Experts of a small language model.
Size: 9 layers, 79.7M parameters.
Below are experts of layer 5 (counted from 0) of a mixture-of-experts language model. Rows are named router (the router's row for the expert) and show model dimensions 0-191. Each number is 128 + 32 x the weight over its row's rms, rounded and kept within 0 to 255. Numbers have three digits each.
After each expert's rows: a language model's description of what the expert responds to; "comes after" lists some tokens at least twice as common just before its tokens as in all text. This comes from a sample of Wikipedia text that the model never trained on. Tokens count by the router's weight.

# expert 36
router:130114157163092154126108185145139123120130101072114148082175170070092125109160104170152147134124167135178136103121108091097114079108117131087093129190163108102179139067094114144101120168169086163081158096150054172130126155179079129129100105162098186193175115145078145178177130151098090072124128182169161143103092183141128152089111133159079112099151099111119138119102112106137134139139115135111150105097128108128146165097106154112112147104174159145200096188167120159135153139121055135125183123089113098138146147126150104141151106116165098164119122133135095156127172159109146174
It responds to: Line breaks, headings
comes after: "\n", ".", " |", ")", "==", "==="

# expert 30
router:137153077165196132082088155147093085130179192112138144124093073147114106155098136111121144132111124147106169071173173163145097126097140160110089183080108116125067182090125087163174122159163099164180118148136114176121134127111139138143107091108118145072146122174124181167103171045154055077120148172131103172124199122106110168145154064099088172152119161102099126105089080104134114114210117177114078157177115160083132103123216109148105164122045109099132176065102107145142127139121067090174094120152159090152168192165116149132120117152127120148128110176104053172134154179097165162
It responds to: Numbers in tables, scores
comes after: " |", "|", ":", ";", " /", " on"

# expert 15
router:089120115080129083102106148153193108107136097169169114130154107113090145142098120114165123115174148160117107140168107068187131165064100096051110130118083154142143148147117157176168125126103105149190147133199119152157109129171079108109164159085062129155158136154143197110143157088111143170120157102149138114138069151144178155146146088119173156153128170118117142191150088169097132083103168122083163068122113079161114180142142107147083190086101116139150132079163143107116111127092137150124216165122189105126110089158103102129195166146113116201184150087155188125095160069124163108
It responds to: Auxiliaries and relative words
comes after: ",", " It", " it", " he", " and", " He"

# expert 9
router:157128084119112148160087176091146123088141114091189112099118098086119135132183149124162089105141122133125070151125141134127078135184133131121082112141124102137102141154101113015100188175129157113118126095118169109130151157097104096099124135132148077201118213175083092117096135172124135159129114087106142155186055113081158124137095195130148103140122095096105117094134114113110103104082130118105123113185149115164125171098162138149173127104177083114118165125124138109134168098161138091139063180127053177131134119165160133142149146118149165130092084131087121140187168107105191157
It responds to: Names in table cells
comes after: " |", ",", ":", "-", ";", " by"

# expert 2
router:078136123132154180142161173133132105105151147109110131115101135169131056150195164105100130159111120075101169195086166143098147114125086180186176122091151115109089118165096150161119105118134155124155095090071105125121183141142187171156112091192163060106089094073122099144101144155137128166103070182087030198140154147115169162112142189157159063108076071145141111116088151094130113122121131135129167142175152138133133116122094136116192065204140105147163101155139130104147084117182122173119158146123091123071128134147098165131143083100164159130123068161154174162161119091142140122
It responds to: Noun-modifying adjectives
comes after: " the", " of", "-", " and", "'", "=="

# expert 54
router:155153138132140134127130128081144148174129214132095116139138160176166110133145089122107159112146088151127112173063131101163152101191113162094096101161155154173144124073128099114088157131129175082124102156094130160112116138112104079115124033130185102149098115140141120160124159075102068106115070124118112170169120123148105062077101164150172136145137132167125109082142176129152118169128082104106132107124133157076133100100069120133114139085105122028129099128141132129112133144185098121138108130135071114171085164063171104161162181115096142141194093129114105177131152091169198206
It responds to: Sports table entries
comes after: "\n", "|", ":", "=", " by", " 1"

# expert 27
router:132116178120202106208105152086126072126149091109134121148177123124065047140110160172159125194105142085143169070089067139161116085144149100149093182090124107140132149134151141086107123119122103156078056107162163121202148152133140164126054142111096185163100114114086123072133083194100122137153138115138109105182128122149131116115130159126160085086170144116134084126073101141151029061125077117201078140103107119098170131127203111139098134135170134195113131161173140063158137127150102081141177143101092193069138109131088155072142133110166140153117095180127095075116123109125110120
It responds to: Line breaks
comes after: "\n", " |", ".", " =", "==", ")"

# expert 47
router:120160177093136173112167100119184126104105121087112134190117162085086125161222143128110148155072133149095046148065192094118101077143113164111156086120147098139160136097060071153149124103124179079114156095175100112116117115151178132069145144151147108160118171144146117115170155097150077116137190120150136098107122083163105151150129146114069143117087067082147112110082102114126160140095201111101077165166142079116104113150129171130139100094095120183173088083125115138104178110143184119123104102108180130135097165152125121063104144163097128122059126156108170140164100144138103174
It responds to: Place and institution names
comes after: " of", " in", ",", " United", " New", "S"

# expert 12
router:076107124074156208106181122125116140113179138156106158159145149116098150128139138137142103082119126197156156112173085140125138128065157181125111105131152131093184167129166137114136161102108093106110124096100102142187092102163139182122157130089076157185129135192084096117142062105139127115122070149136146133110149101115128169139116109157111117194194105166162128142123083131135152109104144186149195169147190141165137126072121133086133155085174071121164095151183069189088076123071117126160180155107086108095142179136080078115134170097122093073125126135124115102123157123133133070
It responds to: Table cell pipes
comes after: "\n", " ", " 0", ")", " 1", " —"

# expert 28
router:120098177122165094106144155159102194127088167133127085096075109114146103180092167105111162194115113101124124159116107194137083088132088163143107162147106176122109115187140184090098127147130136164184141088092130072107146129111103137145095120104153069141140035099163102113162065122113167136157084102137124180182095145073136140133132176096130135176108109169154074141154157161028156142131116147118145137171129192119134129163146147144170171167155173108142093161078117128169159150124114169125105134076140104102096123106092173145151077083123167175084167130156120105144146169171061086
It responds to: Determiners before noun phrases
comes after: " of", "'", " in", " a", ".", " as"

# expert 29
router:124100159100106115172106180146079167188079122127110062092156171188124087076101087139114109170171117124125126109091053096163062127103090120147102163110082175140150096171148152149093068107112142103135159156097120082075170219116167119152079143105179096146170054110169128132133104185168161088214074131153122145120167133086162100175133135132084140140132076100142146172184170188105156168087116146123138109126129162170120134102142090164088132130202112155157156057176102124106152119131161158103164152147162144119163142171080176140120123150087132129104188070141153082123139178147100141
It responds to: Head nouns after determiners
comes after: " the", " a", " his", " an", " The", " its"

# expert 57
router:151118177130118076081095121123155144144103156123090121134127129166115133167100132095133142127110092085097098152074053135139049142112076106124116182090093180105141127110129118162103133150124186096155209101080145093104120129082198150107112154129172106161127148135098085111137058215138177115154118142181154125106103139136131124169162193084123147147078118095127165113137147129061180138101147092117194186158152208163117123077093119159105171162208169118126146139122120138150108117128115186119158143173102093103114157164097187147178122130103173101129080118155118174109126144175123105
It responds to: Institutional name words
comes after: " a", " the", " an", " American", " National", " first"

# expert 60
router:136127173131155100110150140098146117135118166153159153157145147143062165130087128106136054177150104115163179156056106097111142115207146179151134111122153119116117129131110136090137129092082173107098156135098138160114136152136089133110140127190083154126180050090106087093174148092078198113087107093162097108113180127144113116154161111168097140066144089173158103132095173170178161102107145122177063170141150184117107118108133085108112122091159137138154137135148109101093130136089096181141154162106110103095185100125152118105066168109033157081160126085156129081083131109117086159
It responds to: Row-ending pipes, newlines
comes after: " ", " 0", ")", ".", "==", " —"

# expert 17
router:125145102131060127128138075159110101085120150111149112175140144132161191130125162123088107068108156160106127094140154119073156100110163114046181117155124212157107124091188108169169144133063111143150124105150085157099121098164111218155133152155093084094083173123131191121131208128137127213092134116120127115111104128117119055124182124123149082100125116108109130126131117115098123182126151126154077040065143112176102113127170085098090130116140114079086172095101151153099186139116119122178213063084122108157115125113140115085140132115162136189188189123155167151105133100154137091
It responds to: Auxiliaries and function verbs
comes after: " to", " he", " who", " He", " they", " which"

# expert 44
router:124117122128169111096128128137134142144148155166158105139104109119168054097126077154188199109108068089130128110114138132168193127123134171104179121113149112100083162172134164110176109194139073081111165113142141066174124150129154151073099084140097152124105037094108165112143159089128140120115118137086095130113122160049101133180101136149131152107117109184163147130165176120115083151126086199064097116102121059133144121212101165117143122157100121190081180120124118144143092123121087101115124072144116134085175151073137099122091136069133091089146142105164159166130113141175139087
It responds to: Locative prepositions, table pipes
comes after: "\n", "s", "ed", "ing", " known", " such"

# expert 31
router:115100125159106139103176120179134175122085138151141113094086150081124115182099120136129100126086154121108127116092122175049149087155131138078118118087144102083180125092100127124125126135151137162186132072121102063152098100091070140170152133073142125164142096127165164104135109134063138175199111088130113148150075113109125125152126103112157122154166168098137102158163156170105167158156153191147109106072104141126146127102131148119185132155110157087099140161093100159122174114098118157138097160053146108123084101116087154153183134153117139131107115133117098138131186144102164111
It responds to: Articles and possessives
comes after: "'", " of", " with", " is", " as", " and"

# expert 58
router:160109089121098106121111103108115119089062089200094154161157086157099146068101144078087187175164099098132109127172083084209074125049145185145109117127103155133078171143152134159089115072125108108111108175125109154130108173173117155066175156157078104092121115110126122149158109160106190101142177175133096128124145127147057173112132072100085182130139081153133093208138135096129140084095132146087072120145122122095076179129182153128126088174157106172160158032124118151124173112102134121106156106139126108093153095187126159146122096151097131120088164110165161121103135139148076108
It responds to: Years, decades, time words
comes after: " in", " the", " October", " August", " June", " In"

# expert 48
router:144118119174139123125150089203137107078045129135173102118093123175105151183103181149183156099146125191177136146125059080093120185145158159113154138111132145103142118080103172093112161164152166113105158097102168122126149131137119096089182160124156137133143155164165155135128078180087138114092137099142197115133132127155125093153129111061123122099137185113121132098157077125120145060176181092099091169129114047130168177202071192156129109122151155130080124149112140101178090126103161179164086145097159104123118109093151125131130172147127114109130142119106130084054139102079138157
It responds to: Passive participles after be
comes after: " was", " is", " were", " as", " be", "|"

# expert 53
router:108100152079075156165155074160140136128128156117190097126135138157156183074083141103116128110133176160087156142149156095027115106105140109099152127165128181130122108102194100181105149130094111166097131141152127148139171132143110179175122142119104140120053186142092199145097190116095112177037099137113120092110089164100133139108155083144092066109107088113136114141158116112111142206144121091123087057034170122169138115123127096137075120128117106074102161045083137104138133128119143148111229072134127125142137129097163145104083160115143142144128133148132165110121127146064161079
It responds to: Narrative action verbs
comes after: " to", " he", " and", " He", " who", " also"

# expert 8
router:127129103143175098135101141173130145160077178072112107123124154101134146177154157166107112124091147111143102086162146149104107149074124089151117117105115097138141137117125129105164137170091124132169099089140162100110165155138137098167184102096146178147121142128125114133203139096168162128157196088157155132102140115145111096160081100175134162076124217111046187111138120117137175171135107198111165141180096150094101092147178155136131115137147183081164144130152152146146075179144158112114096175168110097131138149131167168166108095091143119075110136090135084132108108174172102156
It responds to: Capital letters, acronym starts
comes after: " (", "-", " \"", " a", ":", "N"

# expert 43
router:085065091088188116128098158147089110121189112174139111099080080116122131181151190116149063126090148173113155159141143166187107171131090141099151116073108124129149084071095118094202137103149137161135129175145153170118114129083185135091143105101108105094100139150126162142064087120095147099114196101068121134122189147185153174073081087091136160154116123190136117063084144133135114091102109100140112159100101191100102161062150128183147166148110096114081135161094165137096055142117133099137063130133114187136168125120150126145092035138163167188114152131123070123154142064111155148
It responds to: Numbers and counts
comes after: " |", "|", ",", " and", ";", ":"

# expert 11
router:158145087135059116144127098122053153081153077104095141124158128087161118142084066124095141114106197157200162139134126112179136116163152196161101157135114148141099106119200089137099136109161184116075135189088163142158129112072150177124122113166170080132101110110156151134084126099115108102108173106119183146171157105182097070096107107094163150142111126163111126104128125132149133090145105087109080117145105115078211075156150110118144086171121150134200123039114135114127185146130121082215105151160146100155126108135093107131085121154150130112121139138133117093091193165100173141
It responds to: Scores and numbers in tables
comes after: " |", "|", ";", ":", " /", " 1"

# expert 18
router:134087088119098126101111151160128121165165154171167184132135161135150129091143111154188102107125073127153124130161148118153167143070111103113179140152111102100132090134179111165154181171100123099123150143104147131091115120084092053094122054133163114100168109111154137142123139090049085141064111162088128139119165092140047112139121151156112212143191137103139136112146106086136114167195104128095205086138078097128163077115074126096165103126083150081114132178144109118108125137153157147128114119119113142132100171047124124070061095103167123119156121132118150113081125087117186110
It responds to: List-item hyphens, headings
comes after: "\n", " al", " non", " co", " Al", " All"

# expert 20
router:088123161076139156145099223184154086111111048082074117094120092055145111098090130169106136173143127140209139122128154115117162153103149080145120095080070156084142106181092145144128073106169125119151107166077114142117130149125134168092125151060200137110106088152145100120072081142136102117165116166087123186114133122067158158133073156102140092102140088132137145127131086114165130150108134142164098151153099138126170174115177138090137132112148129154149092160087143099103153086107120130208141061110101150100150155200105178158158121156142140221087136128127168033096191130087083095
It responds to: Infobox and table fields
comes after: "-", " |", ":", ";", "|", " a"